python train.py --n_layer=12 --d_model=128 --n_experts=16 --experts_per_token=1 --d_expert=128 --d_shared_expert=0 --activation="geglu" --moe_layers=[0, 1, 2, 3, 4, 5, 6, 7, 8, 9, 10, 11] --router_score="softmax" --normalize_top_k=false --routed_scale=5.56 --balance_loss=0.00292 --balance_bias=false --init_std_router=0.0389 --lr_router=0.000513 --n_head=6 --n_kv_head=6 --head_dim=32 --vocab_size=10383 --norm="rmsnorm" --norm_place="peri" --norm_eps=1e-06 --positions="rope" --rope_base=10000.0 --rope_fraction=0.25 --qk_norm=false --attn_scale=0.177 --tie_embeddings=true --parallel_block=false --extras=["capped logits"] --init="uniform" --init_std_qkv=0.0442 --init_std_o=0.00736 --init_std_up=0.0442 --init_std_down=0.0057 --optimizer="adam_variant" --lr=0.00168 --lr_mult_o=1.63 --lr_mult_up=1.28 --beta1=0.9 --lr_head=0.0159 --grad_clip=1.0 --warmup_steps=592 --schedule="wsd" --decay_fraction=0.708 --decay_shape="pow" --final_lr_fraction=0.0 --batch_tokens=32768 --seq_len=256 --doc_mask=true --train_tokens=218900000 --steps=6681 --dataset="wikipedia_en"
Below are experts of layer 7 (counted from 0) of a mixture-of-experts language model. Rows are named router (the router's row for the expert), down (a neuron's output weights, with its number) and show model dimensions 0-127. Each number is 128 + 24 x the weight over its row's rms, rounded and kept within 0 to 255.
Before each expert's rows: a language model's description of what the expert responds to. This comes from a sample of Wikipedia text that the model never trained on.

# expert 5
Mid-word fragments. Middle pieces inside longer words and names, such as je in objections, ra in Iraq, surg in surgery, plus Clade: in taxonomy lists.
router [113  88 135 142 132 166 147  99 106 126 109 132 138  72 114  91 102 132 112  86 176 162 125  88 122 106 144 129 143 137 148 112 115 129 158 138 123 131 106  65  77 124 159 135 117 136 129 136 135 133 119 164 125  63 162 145 139 168 124 103 158 135 113 120 135 105 114 108 151 112  83 152 169 117 139 147 104 127 145 124 115 113 126  89 158 123 128 111 110 153 125 122 141 134  91 127 145 141 107 124 154  75 100 118 118 131 100 123 105 130 117 131 158 110 149 136 181  97 148 165 121 131 167 139 144 189 115 130]
down0 [116 118 120  97 147 120  90 128 140 186  86 134 159 120 125 142 143 141 103 132 125 114 140 141 138 140 175 171  82 106 145 130 114  89 130 177 143 164  72 131 157  98 159 119 105 108 140 129 143 125 148 146 143 122 159 158  71 146 147 122 117 160  77  85 139 141 128 119 127 127 127 119 132 153 138 138 183 121  94  94 109 133 129 130 146 136 150 132 123 108  99 122 120 140 105 102 138 104 139 152 108  98 140 117 164 103 131 157 109  87 128 123 147  91 131 125 100  63 137 125 133 120 114 167 154 133  85 112]
down1 [108 140 153 106 123 127 137 117 135 151 108  98 144 145 104  91 182 168 105 154 118 100 117 113 161  83 104  62 164  97 127 157 129 140 123 142 124  65 120  83 138 132 160 105 146 146 166  90 173 136 126 127 126 123 102 145 130 106 100 151 120 152 170 128 110 116  89 135 109 120 151 123 102 121 142 123 133 131 138 111 115 144 129  97  80 112 115 125 121 101 161 145 114 157  91  84 152 136 158 143 152  94 147 121 157 141 113 111  99 110 131 150 155 141 120 124 143 151 130 119  95  82 124 167  94 150 139 122]
down2 [111 156  78 131 136 167 100 154 168 174 121 117 136 161 122 129 170 125 180 160 145 116 122  99 179 102 108 110 137 128 111 152 129 147 112 140 163  97 104 152 144 105 156 148 133 109 129 161 143  72 101  96  98 123 144 114 121 135 118  95 101 115  65 134 114 152 124 115 122 128 137 108 129 153 133 101 113 138 202 113 140 105 160 113 137 141  93 121 116 118 128 124 121 136 120 125 143  89 129 137  88 165 127 154 148 142 170 116  95 108 107  94 133 113 125 150  89 140 122 156 152 112 148 127 146 125  91 119]
down3 [148 134 126 154 134 117 161 108 126 161 132  86 117 124 107 122 110 156 105 129 141 154 134 115 124 142 124 120 135 134 120 115 116 123 122 162 102  69 152 133 129 132  95 129 112 162 118 136 112  86 125 134 115 113 183 226 131 154 145  97 131 129 138 116 144 154 138  83 141 114 142 141 127 145  97  91 117 133 162 129  88 129 188 138  81 144 149 131 122 179 128 153 131 130 119  76 124 143  92 152  73  83 100  84 150  87 123 138 116 116 123 116  95 129 127 141 136 144 107 135 128 120 132 116 153 137 116 145]
down4 [104 135 147 123 108 132 137 141 121 100 131 110 138 101 128 124  26 113 109 118 130 122 118 124 139  94 115 141 135 153 134 157 117 111 118 154 120 107 142 100 127 109  97 122 111 134 122 119 173 124  96 102  98  77 151 173 121 138 121 121 113 164 155 119 154 134 137 139 115 113 104 147 124  76 101 158 142 146 154 133 160 130 145 154 111 129 146 126 103 141 111 120 139 164  85 147 127 126 123  98 169 145 157 119 150 118 148 122 154 126 142 114 151 135 143 164 187 139  94 131  52 119 141  72 116 109 163 116]
down5 [143 134 126  84 141 128 132 111 112 187 116 100 118 123 113 127 169 123 161 132 127 114 110 134 139 159 134 148 122 142 131 145 142 118 130 144 169 141  99 100 130  59 100 141 118 102 105 130 147 115 120 133 160 153 115 108 107 139 126  79  80 114 144 159 152 130 158 108 109 116 128 144 141 119 134 102 120 100  93 109 118 133 137  86 170 139 132 133  92 146 101 115 142 101 124 147 115  97 129 178 140 130 139 195 115 182 128 145 110 126 142 127 133 153 103 156 166  95 151  85 155 146  93 148 128  95 128 184]
down6 [129 124 134 136 123 113 118 117 123 100 160 115 111 148  86 129 156 148 155 125 111 112 139 119 150 104 145 121 122 159 125 135 167  97 118 124 113  96 108 109 130 150 117 165 115 150 136 182 108  88 115 174 115  63 139 130 126 152  88 117 182 123 156 156 194  97 134 127 175 109 114 116 129 110 104 116 135  95 169 154 117 124 138  91 149 135 140 130 129 155 159 157 125 158 125 157 126 149 147 140 155 131 117 171 111 151 165 110 161 166 122 148 140  85 115 152  97 118  79 146 133 122 162 163 128 124 127 111]
down7 [161 119  95 125 184  92 159  99 121 159 150 149 167 123 102 115 113 136  89  72 142  82  90 138 108 134 153 124 147  89 159 124 118 124 138 115 141 124 136 110 102  85 107 105 128 126 129 161 111 131 158 114 125 136 137  85 141 142 124 125 116 129 109 135 158 114 162 151 105 146 107 150 142 136  93 136 119 109 105 162  85 120 144  96 110  85 122  85 149 125 123 135 104 164 150 162 159 106 164 117 126 121 133 116 157 157 130 124 160 100 125 162  79 122 114 112 138 143 143 112  76 141 126 139 107  90  82 106]
down8 [140 145 129 111 120  89  97 135 154  68 146 129 121 116 145 155 121 107 139 123 149  98  82 133 151 130  87 152 129 119 120 137  86 116 145 156 132 119 128 147 136 125  85  71 117 116 167 118 127 119  93 132 156 142 136  96 144 165 120 121 123 139 168 107 120  98  81 145 153 127 119 121 169 130  99 123 125 117 150 143 113  95 125 113  94 128 176 135 166 110 122 151 146 104 119 107  88  88 152 101 148 120 131  99 130  97  80 120 144 164 135 135 153 111 133 144 150 130 110 152 171 176  96 128 131  90 121 182]
down9 [139 106 148 125 118 112  80 156  89 126 135 150 109 130 135 118 119 107 168 148 137 138 139 119  94 110 135 104 125 148 145 101 170 162 135 138 137 158 131 105 116 170 123 154 140 131 140 131 144 140 125 134 143 130 124 111 124 111 142 128 108 125  99 137 150 127 134 154 119  98  83 137  66  78 102  91 110 100 158 129 121 108 105 143 129 154 148 135 148 149 157 101 162 159 117 123 109 141 149  85 112 103 122  97 118 112 153 102  79 158 169 137 144 108 117 153 146  70 205 120  96 148 121 116 109  72 137 151]
down10 [139 143  90 116  99 119 104 162 141 146 129 138 103 146 148 109 121 127 125 142 123 118 104  71 160 133 159 132 106 114 110 147 178 125 107 139  90 145 134 133 114 123 117 111 176 151 123 118 150 108 170 132 116 123 118 150 132 127 155  96 105 103 127 120 122 138 159 131  52 108  79 140 133 114 148 129 101 109 115 120 152  81 116 124 133 129 127 125 136  85 145 141 143 127 157 110 172 145 117 169 123  72  98 143 165  87 175 115 137 143 171  80 131 101 107 124 140 123  93  80 121 119 139  90 148 109 113 124]
down11 [118  98 121 152 185 106 134 131 119  98 115  83 138 141 136 137 104 169 117 152 123  90 116 136 184 128  83 133 127 158 143 148  96 143 159 142 137 108 131 123 120 158 114 168 153 132 124 145 133 132 129 111 112  92 159 138 120 115 140 124 114 121 192 133 116 119  91 137 114 123 140 110  95  71 116  96 146 115 137 170 143 133 179 121  86 121 130 124 154 162 109 137 162 102 106 109 151 109 131 182 130 104  91  95  89 142 135 118 113 152 174  94 140  90 140 154 159 113 137 102  93 113 142 141 124 124 143 137]
down12 [142 113  94 162 141 136  89 116 173 168 143 158 149 155 127 131 117 148 148 129 132 114 160 139 174 148 123  90 112 139 116 167  88 155 159 109 140 120 124 105 121 187  84  77 143 121 118 110 126 129 121 157 121 142 114 121 150 140  98 124 145 135 134 129 196 140 141 141  93 146 160 130 129 140 111 117 100 130 115 161 111 130 164 126 125  90 142 104 141 118 130 122 137 172 109 163 107 114 160 108 126 126  92 143 138 156 108 125 131  86 134 131 190 108  99 112 125 144 116  92 110 113 106 125  71 166 142  99]
down13 [111 120 155  91  86 203 128 135 131 177 159 143 119 131 112 113 127 135 155 155 135 111 101 133 128 112 101 109  98 100 110  94 143 126 100  72 142 146  89 145 149 185 138 144 152 124 132 146 123 153 137 134 147 154 123 101 103 128 112 143 155 156  94 119  98 163 109 147 105 137 107 158 141 110 167 147 139 134  73 162 127 114 166 107 134 131 157 135 123 130 128  94 108 118 139  82 125 125 134  95 126 144 143  91 143 122 122  96 129 154 122 133 137 142 159  97 153 154 158  93 168 104 126  76 136 118 105 126]
down14 [103 158 110 144 151 148 132 182 142 100 175 110 151 136 147 111 109 101  73 111 162  88 136 184  63 100  92 142 157 132 129 115  56 148 133 146 108 130 161 140 145 174 174 126 139 156 132 159 118 142 143 142  82 117 132 122 120 121 138 120 144 149 150 145  92 125 140 119 114 126 150  99 127 161 144 126 150 133 143 103 162 135 110  90 123 112 125 127 112 122 127 134 120 143 125 166 105 126 122 147 137 159 164 142 176 114  99 110  96 118 123 150 129 111 148 162 151 171 102 103 135 112 116 126 139 147 125 110]
down15 [148 177 107 197 128 133 136 122 130 107 120 111 122 161 162 104 179 154 152  74 123 152 114 166 142 131  85 152 163 159 105  90 104 155 143 109 147 104 131 131 128 143 121 136 117 130 163 164 151 142 139 152 129 120 109  88 133 134 108 102 125 153  95 117 139 133 163 126 199 104 145 167 169 177 137 134 149 128 142 178 130 135 119 110 170 125 129 121 148 141 144 152 130 116 106 133 117 144 129  95 129 106 145 164 145 148 128 136 157 130  96 124 105 113  97 111 133 106  95 127 102 146 128 168 137  99 125 138]
down16 [125 133 136 121 164 139 111 126 159 124 111 110  88 148 134 129 127 140 123 140 141 156 150 139 102 119 136 131 132  93 118 144 162 133 100 131 120  75 115 132 113 144 124 152 132 184 160  82 153 142 151 123  92 111 143 127 109 120 116 140  99 100 144 103 149 145 137 144  96 165 118 141 158  77 145 102  99 138 139 132 133  96 142 166 118 157  69 133 106 122 159 177 128 153 124 168 105 104 121 127  97 111 144 132 146  94  63 177 148 134 102  96  85 157 109 111 119 110 130  84 136 105 138 127  92 118 161 158]

# expert 2
Auxiliary verbs, word starts. Auxiliaries and linking verbs like was, is, has, became after a subject, plus opening pieces of words or names, as in ann(ouncer), virt(ually).
router [ 94 136 130 138 159 119 105 154 140 115 153  94 154  96 145  81 154 161 109 136 172 110 128  93 112  91 100  99 140 135  99 152 131 101 135 148 100 165  98 136  89 130 162 143 135 130  97 150 135 109 119 156  93 157 133 161 133 121 113 112 188 109  76 117 128 115 122 115 127 130 143 154  79 127 149 132  89 105 168 145 126 107 126 125  88  88 100 122 109 126 125 134 175 133 115 111 139 133 158 161 136 136 112  95  82 105 107 105 115 138 103 183 167 118 141 108 166 111 144 111 121 145 141 142 125 150 143 129]
down0 [107  98 156 105 142 137  95 156 133 133 103 128 123 106 145 102  92 162 142 138 151 151 119 104 130 133 112  95 187 125 111 139 132 114 104 115 139 142 169 126 155 117  86 189 164 178 125 171 119 129 113 143 114 131 132 206 107 131 140 109 171 103 100 174 104 115 130 113  77 139 133 138 116 138 125 131 138 150 112 110 101 142 159 136 141 152 154 112 135 125 103 115 108 157 129 123 128  99 130 154  89 164 129 134  97 123  97 122 139 130 124  90 103 116 102 133 135 121 103  71 154 149  86  93 121 145 128 114]
down1 [130  93 137 136 143 142 118  95 186 118 146 112 139 139 104 139 170 152  88 139  95 132 141 120 134 142 113  90 132  97 143 177 120 104  91 152 119  87 133 147 138 116  91 125  48 154  60  96  78 118 121 112 121 124 169  96 108 121 110 118 170 102 161 110 147 125 130 165 182 119 136 102 126 166 141 122 131 123 113 116 145 125 153 142 126 139 131 128 134 126 112 129 106 145 130 185 110 157 135 145 151 136 126 137 144 138 121 117 119 113 142 143 116 155 129 120 107 163 108 150 153  72 159 114 131 116 141 135]
down2 [146 160 129 121 116 133 101  85 124 143 160 123 154 134 113  92 141 118 145 102  94  77 123 120  92 127 147 110 110  92 164 148 159 133  97 114 115 130 139 113  94 130  97 123 100 157  96 123 154 147 121 116 144 127 128 127 153  88 102 128 148  99 112 163 162 110 127 125 138 125 145 142 145 152  92 118 193 129 106 107 161 136 136 140  93 111 154 127 140 140 158 110 106 152 119 112 185 167 140  67  89 114 105 113 113 127 120 126 111 139 122  79 143 147 137  85 174  97 126 136 147 100 132 176 119 137 141 163]
down3 [100 130 116 142 101 125 124 130 170 126 167 116 114 148 133 125 108 164 108 113 106 113 145 168 107 140 113 139 101 124 112 132 131 142 134 107 113 146 151 138 109 135 169 122 123 163 147 149  68 201 120 104 106 109 137  65 101 120 162 154  82 155 119 112 116 169 134 135 155 153  69 123 105 120 114 166 132 127 100 135 152 135 115 117 111 138 154 150 140 162 172 120 129 145 122 158 111 128 125 120 148 123 110 146 136 118 154 109 126 156 128 133 127 178 128 103 123 104 151 193 175 104 122 164 165 135 112 134]
down4 [109 153 102 121  84 126 162 129 164 118 134 138 113 117 148 106 134 146 161 122  97  98 115  88 120 141 100 134 105 156 126 129 146 143 116 134 160 116 113 170 127 143 110 114 108 125 111 132 149 133 121 131 149 161 116  95 165 107 146  85 129 108  95 125  91 123 175 149 120 113 127 111  79  79  97 122 162 163 132 122 181 125  96 162 122 147 121 159 154 150 121 133 117 157 166 121 142 140 147  83 136  92 108 138 140 114 143 138 124 156 148 125 121 120 122 142 125  86 153 168 121 148 179 195 137 102 122  82]
down5 [130 140 114 154 170  95 131  71 137 127 129 116 129 133 146 125 122 159 145 138 150 114 126  87 132 116 122 136 146 141 129 129 133  91 142 146 124 117 131 130 124 133 120 121  77 136 112 115 146 146 103 160 150 111  89 203 118 141 172 151 139 178 118 162  74 107 116 106 111 131 143 106 113 114 121 120  95 155 101 127 109 148 126 174 122  54 154 119 114 161 118  84 161 136 137 128 122 141  98  83 100 142 143 118 131  86 138 100 136 146  95 174 153 137 138 161 160 131 115 117 105  90 148 119 117 118 161 136]
down6 [112 121 165 104 126 159 187 121 128  90 114 143 125 109 155 144 134  76  82 146 132 111 143 156 119 152 177 183 147 153 130 143 132 120 174 143 112 148 130 154 118 109 128 140 172 131 128  95 151 102 111 163 143  84 149 124 176 102 136 170 102 144 112 111 118 168 134 160  63 131 129 164 106 133 131 141 136 147 104 169 113 120 130 146 137 142 137 114 133 115 160 115 148 115 157  76 138 118 108 138  88 157  94  96 150 110 117 136 144 107 130 118 108 137 124  92 139 136 117  99 144 117  94 116 115 111 114 128]
down7 [146  96 178 104 124 159 163 109 130  97  91 171 125 122 126 138 124 109 137 140 121 115 157 137 163 121 124 112 137  89 117 158 124 130 126  94 115 154 113  94  84 129 103 123 150 128 124 135 143 148 151 128 133 136 173 128 134 124 113 158 113 170 146 140 129 115 178  93  65 165 122 109 135 147  97 109 137 125 118 150 165 161 104 150 106 121 134 176 121 170  89 113 144  88 142 117 115 109 107 109 166  95 138 154 127 133 183 142 139 139 172 127 136 143 178 141  99 127 136 172 117 155 144 124 137 127 111  89]
down8 [146 105 131 126 111 140 132 127 137 158 151 198 148 134  98 124  90 151 128 111 114 136 116 148 106 141 176 128 156 124 130 140  94 149 112 118 140 156 122 140  94 126 152 116 165  85 176 123  84 139  80  74 175  96 134 105 113 158 133 114 131 135 154 129  99 148  87 107 111 142 132 128 148 115 112 186 121 158 121 100 164 139 146 127 132  94 163 126 140 107 140  92 114 130 168 160 125 108 138  96 149 135 119 103 152 120 140  91 130 114 110  99 152 164 129  73 138 128 116 112 123 149 128 122 113 179 122 129]
down9 [ 91 107 158 135 119 129 127 114 153 109 113 100 164 150 143 106 120 113 140  95  83 148 129  77 120 141 180 104 165 136 116 142 177 101 137  99 115  80 123 126 120 149 162 160 120 107 161 144 115 167 132 129 104 114 116 116 119 135  97 155 168 175 109 122  82 113  54  93 119  94  94  77 111 126 154 142 141 110 143 127 114 136 118 147 130 140 121  99 140 127 136 121 127 110 152 140 131 158 132  97 122 156 138 117 139 131  98 148 134 122 129 137 131 123 114 173 149 114 111 125 134 114  99 131 148 175 120  64]
down10 [139  86 132 145 153 141 120 138 152 174 143 100 131 130 129 120 108 141 155 125 125  97 106 100 144  94  73 124 140 136  88 128 133  94 141  95 161 107 142 124 148 117 209 160 168  86 132  95 114 143 153 121 150 119 122 147 151 160  84 106  96 145 110 147  94 107  87 135 128 125 100 112 122 148 148 118  87 125 110 138 153 133 148 138 127 129 120  87 138 131 123 111  92 150 114 123 166 129 109 120  85 120 137 142  97 116 156 155 119 164 126  88  96 152 137 139 180 103 124 142 151 138 160 139 160 115  89 140]
down11 [118 109 167 137  81  99  78 143 142 114 154 144 116 148 105 145 119 129 133  90 120 118 105 157 129 135 155  99 118 182  82 105  80 144 112 156 187 121  93 118 165 129 134 110 122 104 109 154 156 145 126 133 142 135 125 150 142  95 171 130 161 116 159 137 193 120 153 116 111 122 127 140 102 136 110 115 117 117 110 122 133 126  99 105 119 122 131 180 153 132 115 130 149 190 107 136 110 154  91 138 114 118 141 111 116 110 103 112  99 138 155 188 125 139 144 116 143 134 115 128 132 138 177 125 109  77 143 131]
down12 [126 119 136 151 155 162 107 128 123  76 106 126 127 157 136 112  63 144  97 169 134 113 136 107 141 145 172 138  93 124 127 117 119 126 105 121 121 117 136 102  98 161  95 153 111 133 105 153  71 143 135 119 131 125 165 157 127 137 143 111 124 164 142 112 150 152 113 156 202  78 131 148  96 113  83 139 102 126 119 157 100 100 181 119 176 145 114 143 109 153 151 173 130 128 154 136 107 131 131 160 144 134 131 113 137  99 143 120 109 160 122 117 122 154 108 152 108 173 115 121 154 122 127 124 143 148 146  83]
down13 [143 154 169 133 113 134 129 176 170 110  94 200 124  90 149 127 137 140 126 105 112 113 145 124 133 113  83 124 169 155 113 130 151 117 115 125 134 128 134 154 173 102 126 122 127 127 136 139 155 128 141 130 134 130 143 179 132  89 167 153 151 113 181 111 136 144 113 126 121 106 142 125 131  95 103 155 139 132 110 150 149 155 112  70 128 138  89 157 125 117 149 155  95 141 118 177 107 118 128 140  89 115 150 109  94 130 163 102 123 157 134 166 172 110 164 121 159 102 139 147 161 145 119 151 145 154  89 112]
down14 [105  57 128 104 101 151  87 127 119 131 116 134 126 133 119 143 132 138 108 139  86  89 152 103 137 175 114 122  80 128 120 135 130 128 166 134 127 176 130 185 119 129 142 172  88 168  91 157 110 143 100 178 127 137 102 134 174 107  95  89 123 135 135 171 131 136 128 133 166  87 143 134 132 144 106 121 127 124 158 134 120 171 136 131 134 105 131 102 128 116 104 122 164  98 112 135 153  80 136 124 100 141 155 129 137  84 137 130 133 103 121 114 113 113 189 117 145 125 146 128 138 130 105 170 111 151 130 127]
down15 [ 93 135 145 128 121 137 137 139 115 161 132  95 168 135 153 109 102 133  84 164 129 154 141 101 147 109 116 102 143 111 132 128 172  74 151 170 108 190 129 128 159 146 130 152 134 108 113 126 110 125 110 140 138  97  69 204 109 137 140 145 117 121 140 133 142  90  73 129 120 145 154 112 148 180  98 133 128 117 100 149 101 125 149 138 114 117 116 142  88 135 132 154 148 148 164  94 133 125 138 114 130 104 160 120 110 109 155  88 124 103 125 175 146 121 136 145  88 127 119 114 151  99 106 139 120 122 168 138]
down16 [144  87 118 135 127 146 129 124 128 168 155 180 130 153 150 137 128 153 158 155  94 131 144 116 124 151 141 133  94  87 112 103 122 118  95 124 103  93 136 160 132 136 168 120 207  93 165 149 106 112 129 113 122 138 138  65 155 142 123 145 115 153 116  80 174 123 140 133  77 171 126 143 125 157 134 130  99 133 131 143 119 144 120 159 129 124 157 154 124 109 141 102  92 115 133 110 116  94 108  70  65 142 116 110 147 106 136 124 114 129 151 107 114 124 139 123 131 178 120 156 131 134 116 124 145 110 144 102]

# expert 4
Word-final suffixes. Suffix pieces that end a word, such as -ing, -ation, -ed, -closed, -ael, in prose and in table cells like Undisclosed.
router [ 78 153 126 189 115 118 107 100 128 102  98 129 144 103 155 109 106 160 149 121 138 125 120 140  97  97 120 162  95 125 130 111 112 121 139  91 138 152 120 139 110 148 119 157 143 128 134 116  92  69 123 155 109 146 133  87 143 162 127 129 104 104  98 122 136 119 138 165 172 137 109 136 153 106  97 175  82 136 130 150 127 141 110 109 101 129 116 127 108 133 127 114 187 143  96 146 172  81  90 105 140 120 154 110  98 128 154 123  95 134 114 124 154 120 129 105 160  92 154 140  90 133 111 112 176  98 144 142]
down2 [156 114 174 135 120 147 125 111 138 140 100 106  96 102  89 115  97 110 102 125 127 189  81 126 133 133 168  87 114 160 124  85 131 138 129 154 133 118 119 117 160 170 102 106 114 127 112 107 155 123 122 167 134 107  93 134 158 179 126  77 117 154 143 143 141 122  98 129 136 136 154 134 128 120 177 178 106  99 101 171 148 116 120 124 122 145 165  91 142  90  93 149 135  97 134 107 154 137  84 127 132 123 112 100 139 115 129 132 149 125 137  91 145 129 147 139 129 122 173 118  87 116 121 156  97 138 140  92]
down3 [111 165 147 104 108 102 166 134  94 146 107 136 130  97 107 136 118 150 118 120 128 129 169 135 139  87 128 115 166 147 139 158 128  93 144 126 165 127 162 118 139  94 159 202 132 115 149 139 125 126 180 110  99 145 164 142 126 125 122 120 121 143 128 133 132 137 142 106 109  92 105 160 138 176 114 113 149 125 119  77 184 174 127 123 142 116 125 107 116 136 125 131  99 120 131 151 150 106  73 171 123 125 126 132 127 165 127 127 101 109 118 160 137 163 152  97 105  77 116 123 148 134 142 103 113 189 108 118]
down4 [129 168 156 127 108 140  95 141 109  92 137 171 178 136 101 131 104 130 170 116 106 141 124 112 142 109 161 169 161 136 136 108 134 123 140 143  97 174 132 137 121 121 100 125 140 111 102  65 173 129 138 160 132 191 112 125 129 146 108 104  92 160  97 102  87 128  96 160 151 144 126 152 139 128 146  97 129 122 115  93 125 133 123 136 153 112 126 122 143 124  85  84  64 131 116 141 124 142 107 137  97 128 149 152 153 160 137 132 142 126 113 122 158 162 128  93 131  94  91 161 116 107 155 122 118 121  92 137]
down5 [100 103 130 121 137 136 111 175  97 148 152 177 108 110 118 126 162 127 192 143  94 141 189 128 106 144 116 153 122 128 121  84 139 127 121 117  94 128 149 124 138 109 175  76 132 150 163 113 135 136  93 129 164 101 163 105 131  99  99 129 138 106 141 119 115 118  97 144 128 108 144 155 147 134 122 199  78 125 128 100  89 134 159 121  97 141 121 118 144 163 141 126 135 154 127 150 131 119 104 111  84 147 117 141 105 122 116 171 136 126  92 136 130 154 128 126 134 130 121 116 160 148 122 117 154 106 132  66]
down6 [ 93 158 129 160 116 138 130 131 113 133 100  87 126 120 138 161 158 170  45 141 105  94 130 134 117 136 138 114 122 195 102 128 139 118 161 104 118 113  96 100 137  90 120 140 159 139 159  99 124 153 137 132 143  76 140 142 131 128 133 121 119 124 142 122 110 110 159  96 100 154 146 135 125 145 146 107 136 118 136 116 158 164 157 128 106 151 128 118 131 131 147 124 150  78 100 142 208 122 151 128 144  96 125 150 172 116  99 146 139 137 144 145 114  99 112 112 127 120  79  97 156 122 118  76 118 139 129 125]
down7 [159 162 174 125 116 128 122 108 135 101 141 129 149 108 126  90 162  53  97 107 125 154 141 115 115 134 126 137 144 158 131 137 140  70 146 147  98 129 119 121 117 126 136 132 126 119 109 111 157  97 133 157 142 152 165 141  99 171 140  80 112 123  91  94 116 169 110 105 172 150 131 121 173 172 112  96 150 117 130 112 121 163 102 117  91 120 113 151 133 164 138 119 114 125 113 138 140 116  92 107 138 155  80  88 152 164 133 144 137  97 113 131 143 141 103 142 126 126 142 145 127 159 149 121 151 142 182 162]
down8 [159 113 154 104 114 114 127 136 132 134 114 117  74 125 102 130 127 145 137 119 135  97 189 124 116 126 137 129 122 147 155 152 152 113 110 121 146 163 137 124 122 149 129 110 142 118 181 115 120 123 145 156 169  99 111  85 103 132 132 136 101 141 106 116 181 121 157 107 140 121  85 131 172 134 110 120 106 128  88 157 111  89 153 169 153 120 122 150 154 159 165 140 124  61 100 104 151 129 106 131 119 126 148 145 121 119 160 173 138 148 166 107 110 142 137 137 105 171 143 189 172 156 122 104 130 124 159 129]
down9 [135 141 118 149 126 100 128 118 122  58 139 125 161 116 125 119 165 115 145 130  98 124 168 160  92 125 158 159 156 163 109 110  95 137 120 143 178 128 148 141 138 107 126 123 130 116 153 106 193 130 122 117 157 164 154  67 128 108 115  94 106 108 129  96 103 135 101 104 115 139 127 139 131 128 125 140 130 138 144 153 120 142 123 113 188  99 122 126 128 160 132 138 109  90 123 202 119  84 137 115 130 153  95 170 137 123 117 126 148 116 140 115 155 121 115 146 133 101 134 134 141 132 126 172 142  69 108  90]
down10 [144 145 118 136  87 128  93 202 131 140 149  89 144  95 121 143 161 149  90 157 111 104 137 103 149 134 115 144 102 156 118 170 115 126 114  99 109 124 107 171 107 105 149 105 108 153 133 163 149 141 124 143 128  93 155 116 110 134 102 130 152  99 137 101 148 144 101  97 160 159  92 138 143 150 101 101 108 164 141 140 110 107 131  76 124 106 124 162 137 114 118 168  83 123 165 131 175 130  98 169 112 131  92 168 108 123 129 120 119 134 108 109 118 116 127 160  89 135 129 154  93 151 129 156 143 105 144 138]
down11 [126 138 134 127 111 161 128 126 156 145 139 143 124 137 101 116  99 146  97 139 118 128 107 106 105 132 154  99 119 110 113 117 132 130 136 149 184 154 112 158 133 111 133 158 143 147 121 135 108 127 155 135  81 117 148 142 127 114  92 115 176 118 121 128  89 104 149 100 158 148 130 153 140 131 114 203 106  80 160 144  89 142  81 165 156 135 137 112 136  88 135 120 157 173  72 127 139 163 125 118 139 111 143 118 133 141 156 110  96 131 152  59 169 120 151 156 168 169 124 158 111 140 110 137 139 126 146 119]
down12 [124  81 121 140 128  94 139  97 142 136 144 156 133 104 142 149 179 146 154 136 163 108 144 139 113 126 110 118 133 136 131  90 147 165 129 113 174  91  94 161 116 128 145 109 113 157 104 127 126 122 108 144  86 115 103 128 121 121  88  93 116 132 142  92  84 108 107 139 145 113 126 134 127 139 135  98 140 158  92 133 125  73  85 136 127 159 117 115  59 103 151 137 128 123  78 137 115 112  86  97 181 144 111 140 129 130 123 166 133  99  80 116 125 121 164 128 142 100 102 145 155 171 146 153 127 115 131 104]
down13 [113 143  83  82 143 140 160 106 144 136 109  96 149 156 127 107  95 117 127 115 106 148 121 103 122 148 125 121  95 123 106 145 112 149 154  78 168 144 167 139 132 119 129 163 125 117 129 116  79 124 152 110 113 139  95  84 124 117 140 120 129 147 126 110 138 159 116 128 109 136 125  75  94 148 149 125 138 151 137  84 142  97 143 129 166  74 132 101  99 154 171 117  98 147 158 140 139 122 132 146  74 129 159 129 128  96 116 139 146 116  97 111  72 152 181 121 100  95 121  99 165 115 110 122 100 103 111 116]
down14 [ 63 108 166 126 146 131 139 126 121 126 117 142 162 132 133 107  89 151 117 132 143 118 152 142 156 156 127 168 156 125 135 124 142 109 156 132 126 140 119 135 128 137 109 133  95 105 114 117 122 159 127 127 108 173 187 130 152 126  92 151 157 105  85 168 123 120  98 142 188 121 101 105 135 137  79 162 111 149 141 108  96 134 121 147 164 150  81  91 152 130 126 145 138 104 115 149 118 129 138 143 124 145 139 165 163 139 107 143 106 141 101  71 133 180 120 128 131 170 132 184 135 130 148 145 142 107 141 165]
down15 [125 147 137 123 147 132 101  99 160 137 159 146 135 114 138 138 105 126 141 144 123 166 145  85 109 116 139 142 151 159 136 145  87 173 106 117 139 121 148 134 129 122 102  99 152 123 118  85 153 109 123 115 117 113 119 190 145 101  84 125 145 115 119  98 119 143 133  68 123 126 166 118 133 125 152  87 118 108 123 138 124 163 140  88  98 149 134 100 161  77 116 160 106 141 121  97 154 148  85 132 139 158 146 107 125 131 149 107 104 112 129 169  91  94 116 100 141 136 113 112 136 196 145  66 125 137  97 132]
down16 [ 86 125 199 115 107 118 155 150 130 125 149 108 112 147 135 113 141  97 114  99 138 159 143  85 101  86 122 114 112 167 124 176 168 108  92 119 111 126 156 155 154 112 139 116 155 186 108 125 125 131 124 126 137  79 149 198 170 105 107 145 103 150 111 132 142 117 143 156 136 100 105 161 137 122  75 157 170 123 163 108 125 121 136 101 133 130 131 132 122 116 129 112 134 125 157 175 145 158 128 138 144 122 124 126 104 137 107 117 136 115 108 118 117 135 109 137 141 102 145 198 122 141 115 161 127 109 109 118]
down17 [ 95 148 155 143 127  92 114 135  99 130 149 121 130 107 115 120 166 111 110  99 143 156 161 132 147 117  98  89  91 137 127 102 138 124 109 133 160 117 146 100  81 116 193 107 158 113 152 145 121 159  86 128 117 137  75  66 122 123 124 114 130  78  96 114 147 121 146 127 159 115 141 113 111 124  92 122 130 138 160 142 151 168 135  95 114 127 132 103 161 137 162 141 111 133 152 122 106 110  80 118 145 139 161 158 119 150 153 112 128 142  95 123 120 119 106 132  96 143 165 169  87 138 116 161  97  89 151 135]
down18 [105 157 114  88 125 145  97 123 105 138 165 128 110 131 120 120 158 126 132 148 123 134 101 108 109 106 128 110 130  89 146 105 172  95 112 125  86 150 102 166  87 108 187 123 166 146  94 154 119 145 119 137 102 154 102 121 137 115 106 113 131 122 122 110 120 127 120 130  52 140 117 129  64 133 134 126 109  90 128 103  85 115 154 128 155 118 121 159  88 112 144 131 109 118 113 106 139 121 136 171 108 145 162 118 142  79 135 143 157 134 142 110 170 157 147 103 129 148 118 140 187 164 105 116 113 156 153 134]